config.toml
n_layer = 14
d_model = 256
experts_per_token = 4
router_score = "sigmoid"
balance_loss = 0.00218
balance_bias = true
tie_embeddings = false
optimizer = "adam_variant"
lr = 0.000889
beta1 = 0.9
beta2 = 0.98
steps = 7898
dataset = "wikipedia_en"
Below are experts of layer 5 (counted from 0) of a mixture-of-experts language model. Rows are named down (a neuron's output weights, with its number) and show model dimensions 64-127. Each number is 128 + 24 x the weight over its row's rms, rounded and kept within 0 to 255. Numbers have three digits each.
Before each expert's rows: "raises" lists some tokens whose logits its average output raises strongly, later layers aside. This comes from a sample of Wikipedia text that the model never trained on.

# expert 2
raises: " fact", "ically", "0"
down0:164134116133123157129162125101117117127124125094118153110154129108131158134147099131138157112126108139126152116149167116148095106143111087166140126131125152146129167156111101126180122126116142
down1:118077121143115141142153143118151153114136082108157140121127107141112127116155196131130133175118153114126123126125107119168133184133159168130171119157110106179140130128149095135128132128180184
down2:147154181109145092089099124142145104147155093117126100138121128117092133109124122115176107119121073108138157092165157145135123107115143103139120130104101125162120148131093137129166104118153117
down3:110126122158147153158101070129140153168100128085133088127096155132173121130124127140128141140144118148168105151074144131065151159156128108113117135134143110127138124142127115156116113169135122
down4:169146155115155160105126121112091143157104128115093091117162153108085147103121123130131122132125107134118138128106150156125170126103166122139151089099107111127105129121135118124121097119127090
down5:092097086145128145146149118162147105104128141113141104120148116123165147112175128142126115099129157171151119143104159129139126133093097054141132114134121175131123081103137153119135143132136124
down6:170129098138129136160129107135081095123140131122107148137120135146140152120144158175100155117122110120097172063156174143141160131148124140104121108149147117153161074123126094113115117120099155
down7:126174181118188149120115124124164191119089134126162130106137150166146142131153093118133131153128137153141137170125077127100142130137114127143134116106117115105141134146130129119101082145126176
down8:122114114083117101115136096096148120124102133124152112075147095173154140115186129143127180120146138150117165183141148122117113133126120137135151098145118168067128082126129142100096100136127121

# expert 15
raises: "\".", ".\"", " and"
down0:168149135158166155122104144154144136110164091106161161174168097118110146134175140146106133138127148149095103132132111170126149116133107111150125136185150091107167092107133142169124078125105127
down1:144138129085128127116117188130135138115151096111094129132136147136119157156119091117134103139097077101089173139133121128130150130139155151088111147136105122098113131104121102116156120109121147
down2:155155129110094097081127123128139115097137156116137117129094122119148115101131122112102085123094092124120156144178094158153119165140158152111141136151128167119097122133123120112133136116167148
down3:124153148115099163124149150125180156109110098105154124144124154136101134123111137121105144120122084114073137115103134110119145115055150146117119089152157123121124144128137120134134121154126115
down4:141145127121145161099165127147132168079110103152099112110136161136143121136134141123109114115123064133144099142156059113126140130112120067104149148152128109126096112109072122087109165161096124
down5:140127126105150116145098141116131097127153144140116130119090139118166159120106090146156113142154163130132141139128112155127154124132142166150143157144050142137163117174112145138116140119167131
down6:129149100146097117140152133115092126151129123119114125117109176134116127141132125086069126131153158101147120141115114120162117149157148151099134137108096158134103164116097114159161116147107152
down7:118154122103162122180154136128113154150079144105177182141126148129114117146092118142141105109155121145127125117121117178108097120163115133103099119136150143170194189147110128111170142142116115
down8:123138104159129109129161140130110090117144112178142157083106110111115138166138106101135093135130138159143133121171125163127107125118138153149107127127113121191111138142151134118135136114130152

# expert 4
raises: "aries", "ective", "---|---|---|---|", "m", "ous"
down0:107169187123170136150163166152115137161154150153118099129158133144129131154183124148119160120133079138049174115124105124121137095097091134140116103108118117132156131145144142107187112092130140
down1:120137132132149106103135140127139162074124115110157175151114147113154112162097153136163108142160104167060125133159145122152160079102150124163140142128112113109135105138135138125101112153138093
down2:092135123119145124138123165134129152127151123147123109180073169143109105148122148102127169169156121096130138115168149103134094078131140126097134104100158161134156142135116129142124174123140101
down3:156088138109164130155132129118066177119143107156120126147173166135178188161133127119125141170115131146127129068133096160118128140117103158118127157109147099098096120161146091139128138124126126
down4:123115108177135087144122118109143106143126093108133123102160150120117163128115107101118109151170168177185110084103122126159159164127142130102103098153162116107118122141130156123164118099148155
down5:156171152149144127088122186159090136138144092115132116141118141115170108162100141169131133140128166123087162130163108103086144126115099127134167117110127095111109148119088139126115154144086091
down6:127115109124133132116108167113074126156159176121185148173129153133120166153148113096143128147108098123118119147144127125119114129183113111129102106148124167143099148140135128097171082108120103
down7:123151112139122101113150104098125198147134119106134142149113133175103130123135168114162101147134099115149174167125159173140134149120124133159176117157119151101142115126098154127176097144093158
down8:116130127122114156132127149126090117100160128093162093130179138141120157159107171178121161089127142134138106153131120113172146139152172116100080092144157089119161110149125179122128137125084092

# expert 70
raises: "---|---|---|---|", " |", "line", "."
down0:085115169101116143129100164158096108140113160100125129160144149141082142156160099140191109141122135130146127141069100131153146129121088103142134134104091097075098094123170136118088154121136112
down1:145106147129108109122117103119114106139121162135095076122114107120128124121173144090109147107127167090096115107125142115155148146121130154192071180154139131121114143144093132146149121126144121
down2:106114139137105124159125133100151115132123117110132129098128091138113153089096107128080085117131093139143139115106104119055122104125140115166155115094060090132146153133147170129120108164146101
down3:137086126129085120135146172130102142135130159106139148150130114123137118158089112117112139140125120136093139122161131107129126127170127095164139095179168161106122125094148145086116104113125185
down4:132149128100161126088148124110136125117131116117123092152143139169116102128144131125125129139146116152155157128122141081127122151104146139165150116154129118111127098111112141162117132155146077
down5:174108112125110077190105123146116159141133111145129148116103115125152120149121085131076124142109116162135144147142114130112152133096132108161170130113143107119156120142122091111113090078140139
down6:152112143137137188130123149150146132144146134147127172184141119136085107114100131091112129143153117085148160155108109103117087136095115126176139122161111170107126136177144149108132153095152146
down7:149108125165146135151159111119124117149133125107160146165175133116129144119125165116124158134078119096108124156141122123165095111177122134146134147159116122085124107131179143089146143097110096
down8:130125143145122094168109117107084155111145121115139153128110152158110137089119086132136129140148114141148101097084139117144096086090128143144125114172081143114167151183116134137110113132125165

# expert 25
raises: "=", "Single", "Studio", "Scientific", "-", "Personal"
down0:110094128069127105126153176147108142136110119130097116077130136142086182128161113129160064111137141132126173111144109149105126106118117106122134153081143164119114144187121152152121111067116165
down1:117100097101145089157124122192127131107119088134113137116172138123150149120168117166100130099083178123113122143188146145125142136104121102153148165132139136088125133144148112131090105093122133
down2:123132098103175126094107128143166163164165133121129124138143151142114168132109109129124130092118128158183128146094126142139150121122126148124160120082147137157145100146158151120095085069139136
down3:122106112126146130124100102106123050154110152109122114122173143101121132147106154128121157137123123145180110182073115203089113185120149128153129129156144104093143112098140081110133158022136092
down4:143081121138131141165133120131077145175085118134102128103074134111118152160149131185086162131170132109119104146114133142092095119130123174182168142131121107114110148159133129148131202128103118
down5:136144147112142165182140151167080154136143139105147113100109161140162114172154166100166122122108085136136140143143160176119113139130149134162118114147146144122141069143121121114157081165177080
down6:122147108139132150122124135169117146157124174127142086163114111129121080156107102091135150187164102144131153112156123078163115131094092105150160129118124159116119103132133134086172116123119080
down7:134145054104140127152123172121104154161152144113120166108142129158121127142154117140101116115092118093117116138120095155115153115102128120099108162151116099130128092091137123133151132098118150
down8:126141141130127138158141110094133145093144136132100111144147129100118125188120125118088148110112137114153121130115116132131143088062132162172158117123092188167146124109135117097107102088117168

# expert 59
raises: "cc", " by", "cher"
down0:145156150112112078130112162122099129120121115160128094151114150122131121155120079111129154159131138144136155116122157140119119141099100081158109092144153159136082107141133125145147105122142122
down1:149102088107110125165145124095138148123142144143119119116124118102142115100194090098116134122087125144119128181081120137142125102095102131122117124147127153154180156107110121108132158115104118
down2:085085110136143131106128104157139087181116102149135112128170134142110118121155076125145102152161126130097122175122133122135103091100105157117111173111149195138121102064138128119115137166153127
down3:114129177070102127113122122140145142117145124130158082121113128136116151163158096145136121061077147137163148136169155108130129096122104134135159106088111076111128105117115160148171174160137113
down4:160076154131056119154114115103102121126133155134147150113127114170103131144087116159105076099133132157114112102138132142181147128115154135136146159108094093140141162124131105106171147134115120
down5:109120140103148148164087169097086124139146127124146118125135085125124123121094089132167086112176131140113156123127124137157166107178100183099100156147122081101104114147147109128136148101149084
down6:123154132176086173124135135162131147138157114126121116141087130097106130146103098111166119130145117116122158109136161145164121124167136156119104070131108164131113120113141148152126151114096098
down7:117160153118100102116144142107085119168118142096123163127107114153127103140130124102114112132132164155133079105090128136166165156155143123103100115157154129150106119147130123142184154109107093
down8:136095129155097132130151159126147144128129140110125106090145165118133113135093118125148104137121094146117160130096143127111130154180138130153161150149108141105153145106144133121137124154144109

# expert 17
raises: "s", "'", ".", " and"
down0:107139127116167117168089115146096142081140112160155116135146117127154137125170129129132100119117119113104134158123097167130153118158180099108147114096120124150125119127106122166115145156140122
down1:143116095158118138110147129122149108144133149119089157122185145140169135141117103147177129123125145145151095103081109168146104126080102137101135108125153093133122171113101180096097157116076132
down2:169130139135140144097115135099109153142151080119141122126138139134142152143119103100167136111141073087136155131094079158148143154116160151107128133155149151152096179103117147138165173108111108
down3:113117150121143159139045087065123142126146127109145110123119125117169156085116151138103144066123092112123120108135155172135163100114142177137099133114138102130134157155122160153149125099116119
down4:170149148094099118103147139138153143083106103163163105096126113096139131153118116154130129089153151134139122137152151112115133126136106141136145123132106134074144142101121170104110124111155122
down5:120101131136145155152097130140122132119152112122129133124093194118118122074125101102195093113133099127115127104108102125100158151113138147137133156130128111133093135100114102125172094120158082
down6:094129117113150122130121165116152146130112152107125113111153136119111130123154153131181153094091165132072146110109113151150133092131129086129139093100166073147140107119160119095165123151180122
down7:143101129156157165143114077119140117149161155104109171150157129102129148154117111154115131138152155159121131137117125126096122126082165160103121156127079121155099122153092102120159195117118143
down8:125131102169143186117168071134128132184126132125101128156136128122131136113112121152098150092132134104118088109089135121115108127071166127103133123143124107143144147164095120153094129137134134

# expert 55
raises: "tern", "don", "tro", "can", "tract", "mut"
down0:142131094188129110154174111088113147138128124148168135115143098131116131061137123138113096144130133163128176112144119148110124169091116104173104121102081108100108152145140134143127143128095098
down1:119117120130091133133111177114102115133092059085092125136117168152147100104179113165160130130109109158101115097137181126098166131165156175124105128123183111177167144115096150098144153133144106
down2:128114155159099121109106108154115167156126147136166158092147113106101152127120153183156139131142130108121131084114115133121118120100139114164142114135108178146138171111124088127110121100117136
down3:157122106111125107156150128093118134146131151124167157162123135136171130138144120132143139120084098098139167149159169111179092146141173100138143117132113089128143101114134219158164079114156172
down4:146087123151171152111086172116112131170118112118126118110112087145138129111096164147117155080137145146114136117122136134108146121111142116135121096166185099173158116136140173129131125115161164
down5:130147120120136125162126122096133166125104134103136118138104118105105133116103121143124136104152084143124160062090170156149135162127110142160113132130083139082123129121099116145152120110133153
down6:107116132094128134158074187095085099097104181140160143109121135175148109098125118143153108114112134094197129126101189124148111100125129172138137120166164119129116136123127113143140143158130116
down7:105130121171118131097129163104126094131139126120185077114151122115108120085131115140106126114117137111148180142092128123076153139112129138159127075174149077147122114161140101083091140124134163
down8:081089090116104158115145117121122120085144145131121148110186107110157115112110128114107130137166092128122109145069153132127128094122116139154133135168074134120140091186134097130131123105144158

# expert 72
raises: "a", "il", "c"
down0:160170133149114135083091126144153123115119137116146134164128133089115139161147130154098147122131110114090158135136108121167147103127121093159129128128131107118125100103117073121104138153108085
down1:137124157137120163174125122098140112156101118138100092126138124156106095106138074139136116095141109157094128137150119124132128134143111172154168121141151160112114102143098127146117125108104094
down2:138115109122131091084143116127112145139138135163121147102097112153128123130180128114127115112121087094091121122106101116155108105131111125106141142123124100146158137140137148143075124157134111
down3:079117114113113120139100142136136165128121121074144148128172183125125103155132130127091116109143097139146139137161154163125127113135130138106084113132119137115068087176157123143138103116102113
down4:132101124067100133098133120179144129171122129108103143128081121132144126133140136132116152091136118144064136146103094126144150126125146130140152142099125141099164119125155152144132126104100126
down5:104153142133138092147118090126093155111104110115117141109119072142122064136096128132122129136144100128114161130094136101159108139126095170128143162148131132113163126123155144186147143134181147
down6:087155138084151102157169133145155129156136160098138125121136121118137138168129161127121148135118081120109136109095140102165206098154117136112164117143138127150165142082110130162153147123133150
down7:131093129164129092155125127128133145153125149164138105144124075109119131174137134113164157100082131138121150141136199121148172142140129107155150122119105159103197141138170150139128142144137148
down8:120151107116121107108118149109098122153163132158123091124139112139107094104134127123138144119137077169107118137122093144170113077118120105118132149149148167124133135145139136118099134168150102

# expert 10
raises: "s", "ach", "ux", "ets", "f", "rd"
down0:131130117116099091145107086137163137159125151139147146116142129168074086127144110099175150107118116132159135067130152118126178125150123087146109103114129138150098105114121116144096103135152108
down1:128124092134131099112129140155103123162121152159160167130138111114077134079126174109117118102193171142129151135096140136154082101126128115122101123153108120128148115161153118118134110109153128
down2:107119140131151140145128171159098149135110102146161122098155120123123155178076111126119115102089098102125121102145113156138116126127162157169135137119094127150158112111115089133140116130132119
down3:137132155127089162083135092125138162140124124147139112106141172127122118119163097126135127146135112121131096151200126123106088144142131209122116139137144118107101123133098109108137137127063160
down4:113091092164123128121137133153145116126165128134118123168150176144106168132113120078105114151120119151160114132104125136120152078106110105137117083167124116113109142182149131150116094109137147
down5:124116099114170162117098134113132092108090097123101121160109153149117109162107120153107145066105151082194066124173121165143121067082140153096163159094123142174118113136094119136154144143158098
down6:098123150097147154115157141164110134131122171116126135170102147136091135166112080070116172119142149149087137131100176158142132129076094131107103076158152140172132131107154155153113137158118088
down7:157134117103117111158137102095135119098168142111065109124119167089177122099170154132087107085135114100123157097129087118126184120121149103104125140095145107150203124154129166111164157131140110
down8:143143123089112156180173117110125111127139143124125143110139137151114139111150103143134121111118104188090168107051135063129073135144096171094137108169166136108076122181124133149160142108106120

# expert 18
raises: " |", "\n", " "
down0:115103139167074129122112100144151098119112115080160092138156130166135124152148128087152105096107106095166104120112112108142131137145137112160111110126091187159133138106135144126104121120164126
down1:120185133109123098162185147143168128143167148108123117152164175124129143098165084108116097154126127138103172143135156128135157118160129103124103092159127106109146094154116128144163107119155145
down2:133123102148104118159135125119148139152102116096158125159103105162184124113140142156130126150129107136116088098152179121146098133149165096113115113127107129171123144134114118148127092116142115
down3:120135159122122101123088135129104160128134115144148099116117126113121109188116115139119130144139081145136126110145105132168118124147121171107161133176130183113157165132135158116107137079139112
down4:124100092136127136147125114125154120105194099171110142118132114124127139153139148140160123109086092126142124157159117123112136116115109100119140118099152111096143139128114159120126058086094151
down5:145151157139104122131156136128106119101119137138136121174113136140109151150132140101158109123120145099092136119138139090159150132157129096118101122168134103100117102082126124118124125086134113
down6:141139167116112117149116149106127182121131109137153152129075122164146172131093079156135094150153166170083111130100127162152133123095143171113150159133098124145114121104108173162155107116137100
down7:142138151110174098125113102133156170143097116132126129143167154122183117142141125177158145116134137098081093120115144158111100121094121130167126154134157122171156147122137132104138109158161135
down8:119188144134136153136113142093073111163118128132140122122117127186103137145127158147099145110113105132112128170109109161126155123146110147132148154097156111149103114134160112122129124114125146

# expert 26
raises: " the", " ", " a"
down0:128116151128123106116149138153152127108128081109140155115145112143162077162112129152108098092140136137093160125126128123154161105121119152130109094081106132122135104175093125101113147092169130
down1:137165113141123102116110126132148128119162162075117127135144145101186077149171133119087127133112072150139125129145085161158127118150104152111137141141090127117102105112119115124126128115160129
down2:071120119161113156135104135168113163129136119129150165186137166088171098161171178101109114104128117147142119148113134158150158124190114142129092158121108126080163152131128153124117119106090095
down3:099155131149094107106139122141137127165182092153158129128164135169136120112110134104090118103172149107117104090104118163112160113099157124094147082116139097114124163170143166122071130105130133
down4:146119163153110111129135122128109156101146138151165134156131065093081154130120108115099112129109120061144128156103123096122121185149100182169159101145105131100093127131114115139143121113111093
down5:114139168153125121159186155092148124120093124111124140116094124129104138129154172127110078122141158126095121144179129122176119144173127119151129122129129125137135104101142205118119109123132150
down6:112126154169095119133117123121172125138136133142169105138106138155126132135152128130127113119161127099154149142115098145155169144161148121117135148190139093099169132115116135129169145085105126
down7:133111083147108134132108120127095094170148150159123173172098134110108130104133198150132100109132114122115100114160165142067123149142121108129086154117127148093103110168127121116153098045144164
down8:100117172122083104118108158127107144092163157104158133162118153171138134146162150114171115109141099159123109095125164147130137137172124123143147146131116112095097181128127151105101125087110120

# expert 29
raises: "ro", "it", "row", "oli", "in", "ward"
down0:139121115145133114065106120147171148134136132125133131127087100139112150138151138142099149114081127127150111122135153133137125178122140092118103117108109153075192116129146139159101139105108140
down1:148140092093106112133137107106104153144105144122164087144143127073146108114106141053144129089143097147153156154145154121118124149133083081107144123123157131087181120145162132124129134080136168
down2:132112124115078146121124143187140106157125105107154111114128110114161109111092147092117131123110121123110102146154089123137156106124159138120111195121131163121146133146108147142124148132100131
down3:142116125089119114135113104111086176120132136138107151157123113138099141066142103132131160091116094140129187114076101130119157097108151123106121133131110107147093082128113177134107142154158142
down4:163105128130142123119083150146113127140127120124096131099137087157132084155140116086097146110140121119104162101121106118085127109113143112163152064158119123047183119159106111153134147154115122
down5:122141132115110112114129107158101095087185099141121133108117099090109141144109156135109147126151082158142124133149121109124120129157158139128131165114161137110113133094109107113144099152124173
down6:163139116131079095135117153127152142121109127105114131115150141133115108151124138145159143100163096158158127158084059156124184148117104121144095133182135152111107118095139115127117122107139148
down7:115129151134119139135113115192165138155170130143151113119153172127153114166136113139158130143117118099126136116132165142101142115113145169171164089063083140100161111146079141085128131110132087
down8:122155130130099111139108078103139094134110113160149124130102135121131148139122109111134120137107114120143146116123160121147138108164121122087179117148140115101175095139169150117153112106140125

# expert 54
raises: " ", "-", "'"
down0:090100134120126131107130130151149133147062134119152126146088097124136090144187131100159125150084133142129118147147086107101128121072118136149120128130095145148122084122109135122128115141111117
down1:146204129130130083119095118138116140112092145116119112116151121144148117106124139097130110102082140144125137084119115141148164127172142163130103145106132121120159097143148147152095135108168114
down2:112141124116127143154110125120108133138137142115161153109136130141109120118089122132096148125157162125146092125107135128125154179086178105121085136125116174057143108126127070102149144132157100
down3:124097164135150107154100100117107127131132114154130145132146149123170136133123115156134117131098178155120148149108090136114093084119132095106126162149133122109140125156089112125103115100142209
down4:121107159096115125142145149119093142121082132124130149152112129140128126112122124110131122127114158166135136126141153128159122124138135133164121125102121119096125154106106126122150049144173145
down5:149122131067141109107188116124121136129115100124114117139158175102094139110131129129125127129102109139131128148097094111172103114173113076132139136140140164158138123119102128120105122153146100
down6:155092100126106141058146108149107158122172137151136157152134128139140131151176122141111113108129086147137166118139125155080119145168118154131135149166118123103110113116139140134111117140113118
down7:120124166115126103133162086186137139123103087128151170108121142169137124139100141136099178098176137141116124108121150061119125124111134145115101128127126081152179121148107115161123115113099146
down8:121139124140147127122134131149147148169133174120089094143153098140107157119101103163126162137128088172150139109091131127159164136139141139096162151100150153166122122121149151131112116094092129

# expert 35
raises: "lan", "ib", "1", "f", "4"
down0:126145125134124107089091136122094143124139111118104129143116083163126105083149137107146128104152131132140127123117112135128106180115104114169113126144117080137136109147157123150156154110162096
down1:126142131141118131151132124178112120140129134055094142112134156078123098153145106125144159127092140151129150150156140109105164142148129132197150157093128125102161134123105207149110156102135104
down2:110102119175094147154117115120149092157122169093108114146113143109132125110043140101090132154095138139133123114129127080105114100133146131195129141154125125148158143137172160116133100074099170
down3:195094120143103133101128100125138142130149162105109156165130155103073166174105104130104138103148119127122121166117149140136149120125144139129182080144101090152145152157127149095137154105156141
down4:139140152138124132139130104129117131159149142095151136112066113135133128163137174129105116110115108068081141105124136119177142095137145142156165131207114123119137107150146140165114115139110143
down5:116120109096122107136143120191126117116169145136136090121115143144159154163132112110151140130124135136119168156143153129132141101125158094142148140117137123156140121101132124158150127122146124
down6:121113159125151119146107131098163129150127143091111137133135104095132112156189137138156158123112099161127148099115131136129106111106137124093135092140124121125125100162112110112142126130137125
down7:165156124093095128157124127131132152116137091120123065160117144128155145119144111137119119102132148132115153195108112101160119119122095168146107119149075157105113120103107189143096140118078113
down8:152131107183143115140158160129102137149152125187150137165129126122124119141133135132159132116143110134128142124123118137129123110147146131134104111135086116139129094108117124147115110134098128

# expert 53
raises: "on", "room", ".", "not"
down0:124130083141093135123099140134172088110140136144144120178133125143107128128101109094099117129138134143160120141132138140145160158183093150132111106094162129131147119133163142118100130098117138
down1:097126157099130143175162140175137149122130145138139104119092115120138162111141146141142130100134112104155104127128131110150135122141100154134135176110128121090113126126114143149110171137184127
down2:158109111127052168153144178140103127109131156159100126094096173153122092123134121177140110111135125126105137144115119127137112120124119161145126144171124088112127143135091126130147147154089150
down3:127097138114076116122164154140129108106139078162119079147130156076141127128153105127151146109102155157134153094123094101153107103101133164171115145145127161150159101128120138123079158130144141
down4:127087155139142142148128123113098143101102138100119131144144121080119125111110164142148151116160135148107143131102116123149142089123186144119173193163138115162130115104094074122155104153117118
down5:147129118127066161150148133147164126106182122102149135170095120159104174134104121132105143118149081131151088133152120113161118098119121154099131104143088109103155133166161134123156139071147157
down6:101124146133140158131124116175128107170116140112095103117118091128143152142177117087135134080119182085131127117105138111157164116125138098106111185115112145177104116131146130137071144165132105
down7:169126139159125088126123100126147092127115068129125145166124138115161119117122102121143110101136123161111134106138118112124118106144140131130121143149097088080123165159139134154156132133121174
down8:134138122152125122142113089123110086106134099151084146128115138054134140174064131087111110149125147132132086125094110141090111154159145152153113155148136135129133143107125137116150133117108121

# expert 74
raises: " next", "]", " –"
down0:182104119123186171085128147124147180107161172116110157101139139130152128110105119129125146119122146111155130164133092135116107129144121125161160161110122172094152147144127092120124136142143100
down1:124118100136119149109158119092139100105123138142126148122167132091116145103131139104155134102149091109079181115168141129136120123161076079129142125153110133138119137142103122131156129127167121
down2:135144141137102145086134148151134106123145153101110141082150106136108123156150093135155168149120146097104125136100148145141143159141158153131154160064130111133142085113124130128140158123095134
down3:132125110135148125161137161104137202058161136112136156143135106144083107116144130114125145129138088136155113148107142084147115102134119115126125133123106105140117140112123141112156141168125140
down4:128121123166190199171132188128109128190142119149144144136125127138107130147120137181111172128163124136163151138111098136119176115169107128120128134181110117126093118135107110121112133095115115
down5:151092076116100131133129169093124107086082123142130152200132106126140156141125132126120157136100122093143087082178129137126111120124135134150119121214128147097137158125098131130138102109103113
down6:116139183149122124115142164152126160129137133118130165117141137128129100173127116139120132095119115140109122159088114144088111127121162143122121115138077187115109132153122159179129099092144136
down7:138137167167113129121177114148134137154110168121131137118182153092102139106131134121157121111130122136108138081137108126181097142139114129118129140087088147151139117123122156150122145136126103
down8:156121081126097170111166169119156111142145134135130127157122112150138149089115130132099118115111143137156136119136142152115145109176121137109067109140161162130081094138172186131111101125130150

# expert 75
raises: "ult", "ple", " "
down0:139077124111083107124123134132106136131112155116128124192125159161089108148153177130115151139119129174127117139105136135124092154095114141170128126125095087098114140098178130135100127167127121
down1:090132152139084119119138148107111083113151128131133104102110153123121143159110116105124091161137159125130107147090108131074103107133119106118144156094148130115084135110130153121164119115126091
down2:117101117140105136129125122121139130090072122159088151083111151144145110136110154199138106094171146110073145118130130159104144160101158110132145154183127119161149135148133107117126134130127092
down3:093141101163114145118125160138120127129150130110152108101153111157140139123099147131134122163087167117166135128142123146109115096127149119166164167112092166109141114148156134118179159070126145
down4:164141138100139142150098094114123180102118109147153099117114118129117145138176109139193102076107105141092115120124146121139080110152124130096128187137134101119134135092099139169090158087105127
down5:124133125155121153156137133099121125129151110177136148138120100105153153110097114133142178144134111107093090108107103123157105098139120139140180116161121097083140130173122201134111147091133116
down6:162160133094135097085147076154103115148134146171174147120137093074084132129130113126108139149156140083115125137151166101090105129109160163180121127084127159095111154094160133110107138124116108
down7:077172137150141098130145140130105107126137147131106077100140131133137139095143088141114130163120138110161165148164129119198187109136106124146124180082105164146155119092089128164086160140177106
down8:128111112131099131118142133102120153101136089156107130103132095137115193137133124120093079113100134114101106166138107133121088122132099107133132122131122134100100158142108106127112124080082135